{"norm_eps": 1e-05, "lr_head": 0.0141, "final_lr_fraction": 0.0}
Below are experts of layer 14 (counted from 0) of a mixture-of-experts language model. Rows are named router (the router's row for the expert), down (a neuron's output weights, with its number) and show model dimensions 0-127. Each number is 500 + 40 x the weight over its row's rms, rounded and kept within 0 to 999. Numbers have three digits each.
After each expert's rows: a language model's description of what the expert responds to; "raises" lists some tokens whose logits its average output raises strongly, later layers aside. This comes from a sample of Wikipedia text that the model never trained on.

# expert 6
router:573558528512469492485535524492502558567457463518535463477543535497436533509526503519518471459490461486566485531467398518460466467496438436558465477465454484484536540572497462426484437481476534498509451515427558540492446550423529516487455520502467539564464454594480524457488550524579539480519534424474553430477578490513453506517502486536532496488466518481546536554505452497545499470457
down0:428456509491547433505500473483509492478527499508468521510522474469480474431464505554521482450562513545513492469513528555531503465478481497466469570545486564564444466469467444500564482436503471488522446532500498429430547546531540597555499482540510524452527498449491463498530516454404496556510492492548439522497478523527598506417492481440509452482498466551383541580480484512448475477503
down1:533543470466437528474520499530607471508539554540497482489494537538459573470455534525447507469580480498483474492473470396443529469510484441465432472452463476485446463594517513433480493525449451500433543458413528539542465484526560547531486534480554519466476518450487446468520517524472530495522485519461491482489459454510516512509528482514451526606540503523452472581536472581510460478516
down2:529511518470363522541529516500516506516509587482472461539538450484432454551513546517522457469495451498457476498489520468544476538536524450467461493500478516472478474497591505541544399534498484567489490572514564456520492467473470462508490513533493489507522543508495521458488502391519477581526494482480451464505571427546517495499490565577484538527604467493528477531495462546430440513459
down3:431499515438474455490467471524506511582477453518538509530534519514473447494501451488534500537528471448495467529447457493479513562424504473491450405535493503585511495528574529564462512543540549458515464440542453413421472566477502495572487495492484473544483469507568545499553535427497526485484461493519405535468567502473496548492481442480506469438502439559494456507546467436546540497506
down4:479564518386564458518496480463425513483475507461537504513549497489519449501476521466512508555476478508457489492429518534443524481474519549462496528508547522522452527535444514542518578489500506436508518452527546536500538502542511582490509446536517508459532477562445529453566512451415555547495577509463422462450455520524527556510505488469526442449477537577383516490443505552522499483529
It responds to: Plural suffixes and plural nouns in general prose, mostly s, es or ies, as in areas, children, books, events.
raises: "\n", ";", " (", " of", ",", ":"

# expert 61
router:577508518536422508464562554558429527573471418489510501474553516478503542478500516526529472491497519462535508480406461501495444497555467488553462473414419428473510517549525439517468479441513561534462486534421571570543467572419485508479464523498443559525496459508485485489485510536524524479506511496507483481502571474433459468518527536566568529525493531451545511543516472512554509492471
down0:464501424450516579525519467477488526497424503522502494488501547464551515483474505511553574517426469502514550460528491502549499510427482478529517410493485520532517476516491532491519433470557487564436438500463451454490552471531484533530513456456404537573441484498573511484487494419600523538464495501491458548586506479466538550473502550541516520476507507437534583545568477496483469468465
down1:429446458465470539553499426433512535483434502546461470414548471478554494506484477505478541518507508528535547488505508462548545453564416483551499531491498566547442505415515578448530459506461510550516450558471534490479491507490503539536513511461543525453516504533484481458463453505450547513533507484537449457491400517512528525543481443468517552543498408455595547530468524440506489537508
down2:426521507529422423503463514529570469532507531550467421496518512532524470461486489497513499584448512469530488488570543455468540463514480471504467486548573544418505485495496455562465525477569486476478512547612524520479461517455521511499530523495494502493530573540369497491483496509486526466493517461489452495393494519474568525539530487429559500529569496469501503476556552526476478462559
down3:453515525498474488494508545454528479511542473535486489460478542483493462452471527458495569518413505469415508478484541484488425521438448519501474496497525574505432519402498486528458517503515504507513549442509458513445442505432470542402466427509515510518490495567533523466523478545487554499606473462546405538417435508476523479497497450546505538464531575501501545494574444506543465501523
down4:471491496534486541504413531535562539548417548478439489563492502427472469511494508549536516541508531530467492460565534506505498567468532554520485507479495427556554483553601506452465523472541532451413482530539544503475577547539464444484476533552453499476494567473514497436521440468592460558431514510472470440517532495459510440478514539534473528462512503474529450458491471481525439486497
It responds to: Everyday nouns, verbs and particles in phrases like spoken, close, working, full, up, out, part of, and member, usually followed by of or to.
raises: " of", "s", ":", ",", "less"

# expert 42
router:560510529547427505445538511441516501549463475528505496470480597504434567509424552544546494498503438509481509536460436552496483530500500530516463498462511490452525573490504426462439465477468568472439440552418504558520414520451502507526464569469499497487477431586501495515511555483527542485466539450437542477450566510471474511540552482514530521524479575461554527502499547530524490503532
down0:486512479461550432504508507483555537488471505515507513523428494398508520482496511485445453507519506572461590482529471514468543463451499520497547536529485465419547507487555525503495466461552485484484438517484556485458542537442485425591515501489612485475567479520497506451513482477504439575524428463468516424468564491474497536457493523531423538504528494451610532489494515467552451501512
down1:498474442522530554456488496503515527525455517490573471469465525491516491427519514482491550433508546500558534496523450558470567432533525521577465486518545437532553558538491509481479497473503621481555486454448510461589479513410491451534548566533473436520444454512469493482513479512487502505464483472400551514472501508500542441574471474511518533506440485451553538445441503552508489440497
down2:507499489473502523480420417516509563502515536510478568460472535472531475430498504490541518461566451501541485448510491539462535547453514545422504515471477471505426524510479508502497410550472434423565505495509483515408525489537489480536549475507549508504501405480490527426473529468474491466551613506474537444505542463549509435459523594477507522499497442493549534474518448541480426506472
down3:461493447480460486477526497482502519531482490492465453460436504452545449424491479549486526441509499489524522543478586569509476474523464486558480575413536527496507459475495452525513404463501604394522540501483438423536506477544570466453495462525500486515504521487516514525557510533506509557504495494514440595539529487524546481522546559429547501429461574469496529496515498542535468529446
down4:464485532505502501487469480488522561518418543523540505523527516498573476504449460495448551526476486491542475554506538466539504483497537501543496531520538429486474563492544543533460494364496606470490576569508474482488471515457480531600512491481491502516512475461488482502523461501516492468500553539525595459535592508489535471449549470482583557536445474418514479448491593486511477462472
It responds to: Consonant-vowel syllables in the middle of Latin- or Greek-derived English words, such as sac-ris-ty, hypoc-ris-y, sax-o-phone, con-tro-versy.
raises: " ", "s", "te"

# expert 17
router:577509527505471500498548516525481544568421465470530487455480566464491536520464519473514477487578427476530449485435394588485453494495525451530478493485442447432504519528488496488449490437471564498491442543450502506484475555492503524502513515480502601530496480529465503523479574532557510443505477444466567438489542496478456492507571567500503510583491586481531528571505470547517479517517
down0:476478476526488487520543568453519497535497513476442405521482544442508471483454538576452481477597545484509531472553490462564547511534521495493512490489504448466484496545429500482458488496517515501475578510560405513401539475484522504498447437466530437516540590501438514450480446486574541505493465511505494432499538470455458542442514520385549539534520506504466444488496531467533477530510
down1:530529574528483480510471495534431466453529575497507480581508473518536484507515472536497520525511511522549529494535446544558485469507461476564487520547440455508549585495549491490446483541558517559508597499491485491586434510511477464520457537564519495417487561475537535479533518540550433528491533499489469460440518453528566542479526472592552496563416480518481487559448471499475576510495
down2:599447513487482436510460532516525506500501562458514498518456517447477560487443478552492501559561474510501442457472441486428571520594498495474451454541499476463488449507504492429471451565539522463566436519412521466416490441520481499482515510510502489479564479568535512488590507514500513456510497429528469553600488501491514476474500486495453541450477531525475482609510486488544494514484
down3:428565486400455552401473527493481536449540539558507555538539495498513470449492522532428551478438521453526554573537456507548495544446492522500485524552505497496510527536487456533488500494477508508493498433522413524534475514470508533543503475515488397532540511437576540578545459492509453578484531498526488522535522482515549451554431499517522579523463512524461505468548541546511473531450
down4:575574527491493487522486506517537470509553538532485489514478516492477533499549374462497460515446545538416429453490471469449487499491481505532526515473412470439520581544543454461444535519545472424547479496473481507494525558506459500565500581574597548472542504498521466533479458518498506502478463493547457529565460522528510496407531549534481531544492530460521524543496491483470512541583
It responds to: Hyphens and dashes joining double surnames, hyphenated French names and compound words, such as Bethune-Baker, Jean-Philippe, pop-top, Semi-Finals.
raises: "Mar", "N", "B", "D"

# expert 15
router:542507524573477507448528525474464509538424485524529497460544524472469525528468539524546467446552439486536471517475384537473481526504533522546478447497438405440506581558543472485452483449479547507447494507411473544528475580443491503492507491455469554514493415558492490514478570583544502497517483475509538484532508441453444478527551566505511513571455569484538514510538484524507481492488
down0:471585492500533572504508514472517497560481507534538467501504563577456489526494471437463523584460520522511372532471446500518549528487501511476481446486462527428530510506398517508512406455525518473501545470501463507527503544529398548467545475508502497556517485474505514480517484511565467479458436533462502529543501474492450456481434437511523531572505570569511498462433506578526487494535
down1:550502513601494495458575548511480510517502494528547528454527517454507449470524533518581494539567512496477486487485585658504457479487570478484501459471549518456502464537511447504502468554464504521572545553537504452455508490493448496458525538490508492565561460544526569492472599522491465502539497521457486565535492538540463464504462503488519450437452481523462482494471419501522445509547
down2:395524472515539516546460498540466566505430516472501433490519500453496439475468511561578491480498494493558521556603503524542485470496511490485483521511494478456446478538542487583496557493504509462551575520428439511476562413555535492495509343499503487495530513486475502533460480502475444511472501526549422489498517503546516533510576514424474490525517465487536509445523552483456505517474
down3:435551489506471508533522488580445480531525479557536453480453460537508554483554485505550430529528463515508459527532387566498501476417486546601497538519513522535488496492464529474497449493591462542529502477409438488488520477500473496497489540544483556488515456459507529489500548540493499540501494425537533568483470482490484557521430480539558590497524562509522544477464423521551501570491
down4:404457515488472523516531499487535568466526486523462462492502403479459411481552522485536535436507466519588456561524497483553531502453494558515513490554545507533512500518521524549482521565510496469454518538504482510464522518546446534550531489460463487472512484448480559503526452522467558535441513422524471512513541446517609477529526439421451545448421489517551474455502504487449571567496
It responds to: Bare space tokens before numbers, and hyphens inside compounds such as off-road, back-to-back, up-tempo, plus prefixes like multi, motor.
raises: "n", "se", "\n", "3", "1", "te"

# expert 36
router:528590481501485497469518506467465540556488474467491432439512521423473545575498552478515502519511482510561479475444434531491496497494550481497460473476489503448532499499503413486427502464501547464487440588402546487572444542453532474492461492475514567537447421535452491508460582505514534444461503471486557463503550466473501462509523564505528481545501506465576486547510427535547446456468
down0:490469554540551475574527489487535390509496471474562488518524444520437473483523490487480514449530531476520524456492493512458524536402456447536527473513471541479483581471487530471479575535470592481556431542472455575485476520577519540539544495564474474519542423513516541473519519574553408482502416527487505506531547448489559511527563483534476471557501450477456513502516474523523519484508
down1:518457473521543510504531515487530521464479496487475562405485520555527476479533483480495598441466510448465501538464467467498553477505483487474530544523577482483493450508394576461508484543504556488464537515492516478430450505437545470455531469513571466493591517520547545464515432483525467524451453481511465554534481525532545485495463434520506482580437474536475523520560614508438564511510
down2:514456422598481539534481481517527533488499560476538470438519496472541513452491437459577521498503492497472499519503518632512587544501499509508476469525478492486505501496549489476438527504590528423550537524460505436517458536492478512541511530518477534546448485488477496471438460497470467483470445534550481556463480513565523487570569573495516486539520577503475504514514413538502524613468
down3:517509455520464524498501444534402522496471518463573545446527518490452500529483447496511430472504501442540454393467495497476528534477464487485456519496443447594498511492479485535483514557480528523480483495547504564478474565557516524408538514562526533511510439489476514499501530528560432545572531500458412567541471473380498519525527523562501515490541462483505486458527448446530489507569
down4:510521492497506477485578503417553507509603504536513477486411572499507539523504481439522456420520498553536556490467577425497544495514576509484484502501496544463490441511542512517445523469457477525464475483579491494539542441456495485489528486499469493487514516453469423552459466455492403512542574474499469539421469540502462500419432559548471468443534521498473539518486514508492428460484
It responds to: Word pieces inside German, Scandinavian or Polish proper names, often with umlauts, as in W-ür-ttemberg, W-ies-baden, H-ur-kacz.
raises: "le", "de", "te", "ne", "li", "en"

# expert 27
router:554583560555428474480526482474447469593441433441472497505555496454478534543502533490537512472523480474556491479462471528464493546530519540544478416450436424458553510536488506478474473485415521507451492533437527573538485559457504552497463527480435540535459498596492457489462546547542541496518502516510549516505541469456485520563537548494483493549510522490502535567529528504553474471431
down0:486591598496569511515487512539513513489539519455458533441462487466483441521468559456577523485437465480464455546551403484471497443529529498471574527538486457530488443491466558544527529578517466477445504448520483395509533505451550481546393487438512503535532493488461470484524483501518472515492505556539539525493401457518525513540538501475454480500525472491542477552499513551515522452540
down1:495457542548412512567542522477483546463433494503464509472487518415611506486462556569522499501478457467416498534514556485473525458475510464549539467516567468493481452515597493513456536520471472528523490541534526499464485418552479522488590437443561554478523550509501576540480452533557503531423535447477474461505520497546448514495503520494562483501515538435560511477496498483510447488481
down2:553503453531510521504473551501517571464471521509506472495558597540536468448549454542472509521441468517548519479417448528530470524426470468551461496482471548508550544514473465486583481460474480490586511467475482412459487475489497500489539543436477592445516451601498460545474507492465491492504480488571452528485536533477551507484550517441500566529564580471493525508500429495503535564487
down3:448496457538515450536452538441482472518473485548568555513536484517507462532537494462485514579552458553528388519463551547397500557510548495521488444501520494457530513530484535486580560443504423449488468469572529495561470531489497465480537547515505472552522516522499501506588509543502486528577507468487512466548494558533528467514472596485545452562511467554484513511479571535551530508477
down4:506518424527549502582472506531469506525492550585499490523487552498488522501593490493505515492507520486530520470529608439501415548553530488475529539480494536500492581478500591424450521528495497533534544471547467520479480506519431484528565526484515471481470454578571500472586454526484495574524497557504456516511487514535453470444427449512499464565511509501525566479477543459530469431445
It responds to: Words in game and fight reports: touchdown, yards, play and down in drive summaries, via TKO, tie, round, score tallies.
raises: ",", " and", " in", " "

# expert 22
router:574567513517480478425560558527491492508412462528555419489527536489503548492469555521554467488542496461535455490433468518454485509478484464483503426441460435488520533480484479441486516490474527521468501516418542526523438548464504538553455574491484550537453441563418498546473563510529497436486461465514509490478545482482498500550489586506505518518457548397526531566508479469559526514501
down0:572547492445577508549492497473500516466461520551473454525509471548500513443460526544527457526411566522475504528403500538463465536543450475454594462465432511463489488505496496509530482506571492536520511463487549461503489473407526526544435482524524543561504435544508497567512459464441508504523448483471447517514479468485534530554415453470417436497451417471475486485511514510496534436494
down1:492523446413539526505505516515518476581574525487592500520481520512551469526501483466465481500446406471536526487519520486504491474463561479544552460519519482540542525489547435515439434494567457492509504531383518474514502495453436464492473508517491426516481462448474446448459604524475426519501459504484465498442504453398551527523478490481484456470435538418511502524554510471517483493519
down2:508450551490505525540497479531513471513521497460457491461507468542516491567532481458530533510523472507542481496601477406512437503523457505484497509539470535568481460537559441513527465484545517442469473504503527429618510464551567464522505534466519535453503530396518547492453515519543587550479549536510578531563519503530518516489560496529516466459485456543448517438482489588577557487493
down3:423499404506517535441451548417477503463497479430528494582473507481472490477510494437470564558552524492514508545490530524567504555526486475514537501527543504500505474471494473509535503481541505511561438466529503471552496582454465466538475518465461465602464468537505487470436424536491517512518462485505418473475448463530445490444465487482468470505564581597533478466541526479479427534455
down4:537584525491595517533561557598495545482430502528443518423486524464469523504475445507511501489567498540518483418537550530486524457561505492496484493481513484512545516495516459552465437485495442521555481517476491534495510478482509495504515473465472458456510466535492528525467507599536518492440557522586546484510473390493462448460541480438539518485492467527458414433467508472447465425476
It responds to: Past participles and verb endings after was, is, were or been in passive or descriptive clauses: held, located, served, constructed.
raises: " in", " as", " by", " on", " with", " at"

# expert 4
router:579555519545460546446579517501480512509482462493612451522535568428465567504481562556542481468529496418541504483426444491500466548492478483531417434490494438462525541546492492498461503465428538498479472494457508516538484543475478545486438509459472579549496467560464508548478537524544491482451523445483534464488507497491470448518538554491538503546485565469590544531495468540487480515537
down0:549543506509458507498530478515513486501565534473434541566447512523513433462534530491522557492459529576465511531443465481464582510499450526489424486451575398496405561514521532540450557520487512508517545548589537475577427534501454478525521498490496564482466517461466526477510546570481484502537482531477421504428560557516516522531513502477519488446476509534522487454518483437512487526573
down1:451457473499539428480481561401453488508497493485496471566511491531521540477460563532507546469468534489442592523521541370502445578523508486522472564554526539554502475467562525507489530492495474528490514479461511476563494483491409535459552458538503587549494557555475474493509482491545497516496486448482434489555525524506483545494440532490512425562470526475502541554515544486500437526568
down2:463539564486505509526446453476490549514387419525497404499460420553463509537443440513522436508492501442546459523469472500546496403519509491476517476483483504452515527468454466504463366519478524492563447496516520513496529414462509486476467487523495503479498506525543538481552501495550612463495447510531491483463540434490547524519472529540513534485543510492527431497518515443475516520422
down3:543481481525458514480547473495575542638455499505426494477436535460509436542479544499454531520504549534529506483539470504513489544464482509496561537498522525538482487503467486452581436541536604488571433490472540486552511515454469490465480572525433508497543484492470498513517436509471503557462496444546456478518539533518506437466536515436514557478494408498479544462478529417527483476434
down4:556553495478528479434501501492500519531524482522568497470542545475528508424518494534445509446544513525436529521517408498502521421475543499516558615474526485484456502528464528506491554546477495455437564449540474473535494559461527515561464500490444597517465570540537532477510585519467481509491456471515469471473534571538473504447509444476438468524462527549480452546503394542530491510504
It responds to: Base-form verbs after to, will, can or not (improve, do, avoid), plus single digits inside years, dates and numbers.
raises: ".", " (", ";", ":", "\n", " and"

# expert 32
router:532617548526475469444543477526451505542473496485502489491486535452453547572444529476525483502487440471575463437448455541504497516471540535543503452447487496465549550549487455455464433494465548506457433506450518548461442546492510500522466543452422560533487495550451534499440496533482551475496498469517520479460520489449408460529610569536527532547513539492535517520525526540515479513442
down0:561468537555489511523440446480446462507440550530518500481497570507462575527474548422522541493524466445416526429476461502532523427502500554520554479507474475530506472572531500558543469501574538502477557476395516449436488503483489512560520525521508465488590550495513498566482408562526562489507461526521460485556445503542457463530539473465540508488524502501460472478537535499475492437540
down1:501541442482515528556537506407501483563499505497530513567488444492516514462454468460482515468523478541504499545455476513491526525451491484461559556500463510451462454537526525478469564525586580452507491555558457485500535474568411496533510470537471442461552488595478478491438512469555543453518487506468519494550498478498533553528495518497488487526511534497570572548523417421523380467518
down2:500543550539530490472513485498490512430503495556495473571548428509576447484499442441552512544490484493475490522441533468523530454483489377546487489498547505539429509479500494443457451539531501432473472414535480523537481490515365435525576493458436503525523477509504482548509471529479489525499488499450444548458454548565512541432455479502507519482502491522483497437533536579497547543472
down3:388460514455514615563524519499522466492556538458490532480489512453474483544545475498489507485491583528512483473559552529570478563503460486509527543494537492555461532514550543493536461505491597513450531476575533467500553523470461481481556449501462450496548574489491456444460475466508440517516448546543579593485504439508513530518539515518432457483498484483471477547509503485562502571483
down4:476494554542503492508434514476520450542552546453507507510507465450471469519515474490468461515488542441522516475453469388483538458459513482460566556496528623509435531495501509463564530496528455541496446510488545548387510432501500506446534543471537526495554491469443499534565492460511610536470544483450470465555510552528478555485447551452518467529533448487494516544452555512531483471508
It responds to: City and place-name pieces within sports club names and football tables, such as Manchester, Boston, Colchester, Los Angeles.
raises: " ", "-", ",", ";"

# expert 43
router:599547524524430495412579510455492495514467467480537489448568499446462536488495539509498476453521486465545476521481434523519427577559512500578434478419431468424514503498510463473424508490449563506494446458416499510491443531482555559547476515521477515498465438533453512541460496567499500491509464481478522442508509485468505469510526505475496520554502520446576486500521414498491470436480
down0:525491512518478528434524511557476453546481453519474484550409576478527542496489528553497516523528543418463466553483524497525523473467524493524489462493466478462510515508436448489510627491458534472466560431531537495498441557531528540524454471585509544515502562573482524508449453555548516469535493589531483404487492499519556536490543520462487511446473486542542549426472508540424467507508
down1:463582491532539507483508470474525534520475477493531501522427443514429437439484502485501501510494544509493539489456537486459481547507457558441400500491506519492478527501481514496547437503507567462483527447544526491472496513536503494528570518534467479627441572441503461483500509443393442502562547515526524496546524542505437490490445550528427473539529585579474523463456551490495446485506
down2:466487450452493458517478539486503525518492510492475533536522553446481515473478485444527498455611466575563522493413467487509513456501507490429484461493478520465516501485476462472544457404540518451446521568437443520496490537459463553508525503453511521442525484487499533445521549433462430480456538458512523415469486444511550597517448493480450487594533494486413498507463448510444536480490
down3:460456542546530560461421499433418465502463580514547508501534390482496419516472499480444533446522414470515571533481525483508513537476507578444505489540483540454485487540568544545493583560564518495604470469472442510514474469475452477499512472426504505545448534513531547519546490504507528528505589518513494475542501536507456439463521460499516508476521514554553481545505487521491520505471
down4:463553567559491501558483483528425552532478592482486499490543560535543484492584567410489453525524535485440475467487489476487560502466489454568552496512480454506490470470510534496486482526447484466453503529475505490513495541526456442542448523473472527521437514482436472523549485503513447514476521485489535403435386552498510442465501561463382537487498556550476527478525536507474523491471
It responds to: Spaces and colons inside wiki table cells, like track times 3:33, column headers such as Notes and Votes, and degree or currency symbols.
raises: "0", " following", "table", "2"

# expert 33
router:531510523524484493473521525483463512529424482486572474448542566481464522530497533514583476466526447453581467538496415579485454513489512460537506458467450411458528574509486444468437457450461533512486482505448488559499466578442522547512463511457473573521435443526466492545487523574545510479474492439478519457462526448434455487520533545519570517537500539491566554499537479493541507468481
down0:560504535504463397486576490443481540477486448481493564458422481520584465535541480473499486489530442545445506615479518532478490514532518429482521491465527432520532488475511477506472566457509499539528589500468510446434441483501511529423499491571531480528518465483552569482473487537478593521525515479505494479481416480454475573502477509521481478543505539493459537437510573472539481503552
down1:496512526449520577502491538547561503468495534506453570473517477461509520503501400576568461472439510499480546520484467530436482504479553512542414500450494529520461478521547459467549506555472482477500435527475500485430533494450492571517522573571467442501518556479446457526510609498497442515451539477526546490508464466506437454447477578466519472494432531532514550474528475459523553526446
down2:624508579498492449549535517518516453505494439473518474483513454496528541518538453489501456449542482478488500498458518432464530526526487504530442513518580565549529457454450513442557503516522551469498485555495572475512501527461473435523515648499475475545545519508490505492410483468432532455481491541484544477497532560544526542527467513531462439457499494452488483591517531469521479570511
down3:559495534520447412518539542541485509485507447442503516460468545461551538493568511468421480542534551463492467533475461474453534517551474447505534559433525501504519510478469483454477529483542573470491517555540579468546437508473483513388541584474454493512511460542481441490484543497473534561442540487489546459563533489506511525479467440574542524468513442469496501608505501476436507510506
down4:540487533447446513459478515440519559552456502401494466506460513482542489473558469532419461496467552519498512523507494526532514482478373531457470513443438439444487474536539476515519530516458466473498508539501488504524400534535501496471502546506492495465510472544479507503467505533491519491463505435498486504432438517594432534546491599484432506470456537442503427456445459464473434566499
It responds to: Standalone space tokens after articles or prepositions, before a noun or number, as in the central feathers, loss of 5 seats, the 1981.
raises: "1", "lo", "e", "ir"

# expert 60
router:561589572495458488476496514517458541519447459487511484492502535470504553582458559539526458492507479509568524477470472519433469509495489473538467412491458477460572544503493482458521470447454526522504434527457522529506466561451553501472456497449439579500507480563477481528418591551544549496503522468495567474442525434490406507539565523525515509559502577494537522551485491530509467503493
down0:515466497451494527475526480540493487419478513492493425535507460441509503459544472493542487487385481544485536511438466468545532512451498522549496441544488467521526496424589521468505505488515498440391506495504550473515574488492470495477485407461503539485527492464516533445491491469487445491414555475513508498460466561450356494576537525519444472539471476552519489480540539517466484457500
down1:538501540514483517460500476470519509476495481552478478478527489505508521503505558473592501469496501448475474570577529468506499520529491532539453537473578486559455428444441523525567560439468447541565465539526531554505542511456549409536550405538491531512550554568517498483411498562465478524463476536583488515473505501562478505523451429452563514475505487553537520482518552521472558481520
down2:517471539494485436497502533529525484571519406536496523446542475542471544490468491541498520486534416520509496451558529482504506472584506530449550484523468485441489557442526459472475531479476525602562545462459523486488468477405521480527461504521457506431461527515490469544476513597479565461488500512445472438493503522534499491532468461554546593533487621516479506552477483485506467449559
down3:510479439451568468465488491509560452413512525490451524520522537565547490458488520495481448474498483541506501491499606544506506454476478471500516483489504440540466513455444558526579548549454495440510559486469499544490474518543497517440478499587556603483540484523533433495550516456551450505539499446479440528473531519528501420511555504587442520538503542454485452535479496452501488520585
down4:487535477557497552545575554497493465468579551499494543476473511484429532559444490447501489464471525474491475500542509435536531407543555560498522529504533426539406513473519479537511523500513459516435539497557523480472495476493499437495614526517513393495567516468507508480524468569409522537522447544529532471503530503460496478510495484488439546516567497486512412473532457500553509459495
It responds to: Final digits of years, season ranges and numbers in sports text and tables, such as 2018–1-9, 2011-1-2; also number words.
raises: "\n", ",", ";", " (", " |", " "

# expert 47
router:543550501508487481461534572501447504545452469452504481438564505458470521540497526502576490480532461463517530508446470563476492478525498517541479415443438510438482491528520436434422494477451541509443454509466542513529454524445495521460494561466465596519480480572499482582409505519476515454495533509497522471501515503477449519567538539502526504554458583421526537533477455509511440451442
down0:517497438502534438437442502510423446535465534473549487514552508553512500602553474457550481538469448544432521551548513491523533494508470545517410457439517457579538558513463585495504487535460508501554501480479454516488467531421575503477542493513486515514486518513514517493524517523440458449524458538491519529424503489490439516517531499439564536490437444507512490599458451444497483556495
down1:509483462515489443490511504577428477511526516469520417493525504489492492551513477514490391505473504435463510447400521494512471553473525434442531488520466536426576509443548509463523531543466541482547443542531515506494558473545539503534476514479532488514452477476493489455503454492468532557524508492463424521511537501602449581515525412407478533514468483550434523509496491532531578551497
down2:412499433474480509483456496520491520466521560512474456493518506561506489503557533508538476551499540498562527511535489504526490516453568542490519456501469590462452534463475441528522503467549569559591492536501484487484477470476460575521568490469557501492542461436532430469476482412482525512507484574534448502488400421496528510491439477450414484460434458543585506514487478540515484479481
down3:459537458539503489458498548471492499458491484473470463474466512469466592573555528536551504464496501472484520503451521549528473562569456480490481497490539451429510541485497475483545622563463485477473473473485540529460519570495514492472464539515467560487518453483533510477555504446451571518502434402543495493443433516472435521452534526498450409554484510513496433438422473507466546469469
down4:400561519416534475482494502496483493488454490517549564511451461536439504528481415421504457524575459543488483512478533459521520475494483479503572519488514467558517559525439504586510502509447578544482486481481483505546477488564474505519527426509451515568476455544515530547527594485512459527458501482456529567492465503413494416449526506561492481566545473461520484443460504484527538474468
It responds to: Opening syllables of English given names and surnames in lists and tables, such as Ken, Ben, Glen, Fin in Finley, Bur in Burke.
raises: "n", "d", "s"

# expert 19
router:575549489542511456495522536507478556510432423523444432479540512466461524489468505500562501504551470496508452501473468559511492466505471448524454490436416463473527589481514483493427497532479570513474478522444518542555472527531487518469441603481455545517470486520424473517469523570539552450476560528450562412487509511457462493561527488460494498527497505451525518578526497493559540479427
down0:464516539540500543505480494547458500488495437473435463525455503556512431480523472515521502552497502547494476547446487470574484409419485520513513413517462517487547493438528475405458484479558521510563476446555592478548453470511425518501469527440504459479461461536504595419510515508480484517510561527458514453533505517550438496509516487540541535452487459517547538569491420453515513485468
down1:511580528477424463566476530489504454485512570463468448548501515532552438532513502525439536484551562524484504490415388501484410472544482440454488494506485523504469510460487551463551438545516519528465521531452509495448483455508439497535528535580499545544464456577519578497503561465506487538488490514510450515548530509512465462573410558527500470530490487511525525530537474516509471499590
down2:418556518494521557462522508499478489486591508529553491478537543493424472523529569423483514481497481495485567444548498492483442524454557540532553503484451596419454586483541497502499533443493547539529505487462502506483529487432510503477401385480526494550524524491534491515479532451432451491447496538523526509461538472505540467439518495547493482437522559462465496510452493498556453454530
down3:427427552515486446471511447491482519531551439515494500484476455504441519514535499510505474511528490486497481449541503410584505540437540502530522490544494525584490489447474483530545514526465505532542552527602460462529516538434487484448522411422501465515512472403490584522446367505453477542540520524485523488441491483480580459464513497510528470481470494500539508512499524560475538477467
down4:443450426427482548461501485551499499498524470473500498453519426548525500477475560505516583482530475530479551523455451505506472466533485442527484481491440467510500510439580423529465462447510428511510564534497522392513402525476522452474433506481468504569537565577434523552468542514409529481507551512543509473464542544470480535521472493546529497455547474479497488482571483517489520482530
It responds to: Verbs and small function words after a subject or comma, like is, also, make, showing, with, and "See text" in species infoboxes.
raises: " ", " the", " a"

# expert 39
router:570505493516453478439515519468477528526459446449514466446556522495500599505490541514552478454520496515505506498491450574490458518543470465493427475470482424399550562509518466482504491454466571510486406567444586501486494491430531499538453582481471551510487452585428507526402499522522527474504530511496568462447519489457495465519558497506474497529428524482551522529480475513499503495509
down0:485477521441483439454437499520518509502423505496490479505424553487469498523523540504501513433469515451515491506463523531486445492483520547551517455472575499477420525571458524559432563532468467549519434477466496491543495485590435497511454537559484422540556468451452532581491509475554603503541449524500454588482469515557486490457527552493435457488545456519508490494509538496523454461492
down1:491541515560474548496552555554535518512490532464605526492488532474516420527520469555579536532511504514545472558520503465512471505521506540470481538485529495445516426534497501495452493555434506546465419481505489460601519489531564462473486508545424477532493459532496440531468499498437513475438486569522417467536537509492495537450521436485530419516477489462479502420532505487567413480553
down2:454454434548482563477420522533505450599481514476494528479479541526589453519438504516475447531537470532479521490544574532535505446549481458497526471531535506531570512360512524496513508450457513491460522533560529466441510529492436487526457484449514531477527524429525494530494433522428516548599484573568527493528468530527510494505489456473506503497536456497512424504475541444527497510514
down3:529436441421466528532447476497482470539528527509464539485508557552479524524487496549492556417484534464439525476524558481515517464468490465412495511570434534426539514529498520584553537510495460522530509510569485488489492481475556467495466588502451542455556469512484504537521475520481487492505517495518414512506468524570557443480609529487520455452509523587542507487511513440545509553584
down4:496471429443539548501462482431500561465476460484537523486606446463498481424516475584526522458449526519505477500553565525554495456430538506519535539491481473441462460509515471540497511505526482513508551486624480476496520430494482516451441480518545467583504478492587469452507469507531491521531478479472531525471428488437549480464532521523479487470508518574503489406517540460522561454555
It responds to: Single digits inside four-digit years and numbers, such as the 8 in 1980 or the 2 in 2022, in dates and tables.
raises: "4", "3", "5", "1", "2", "7"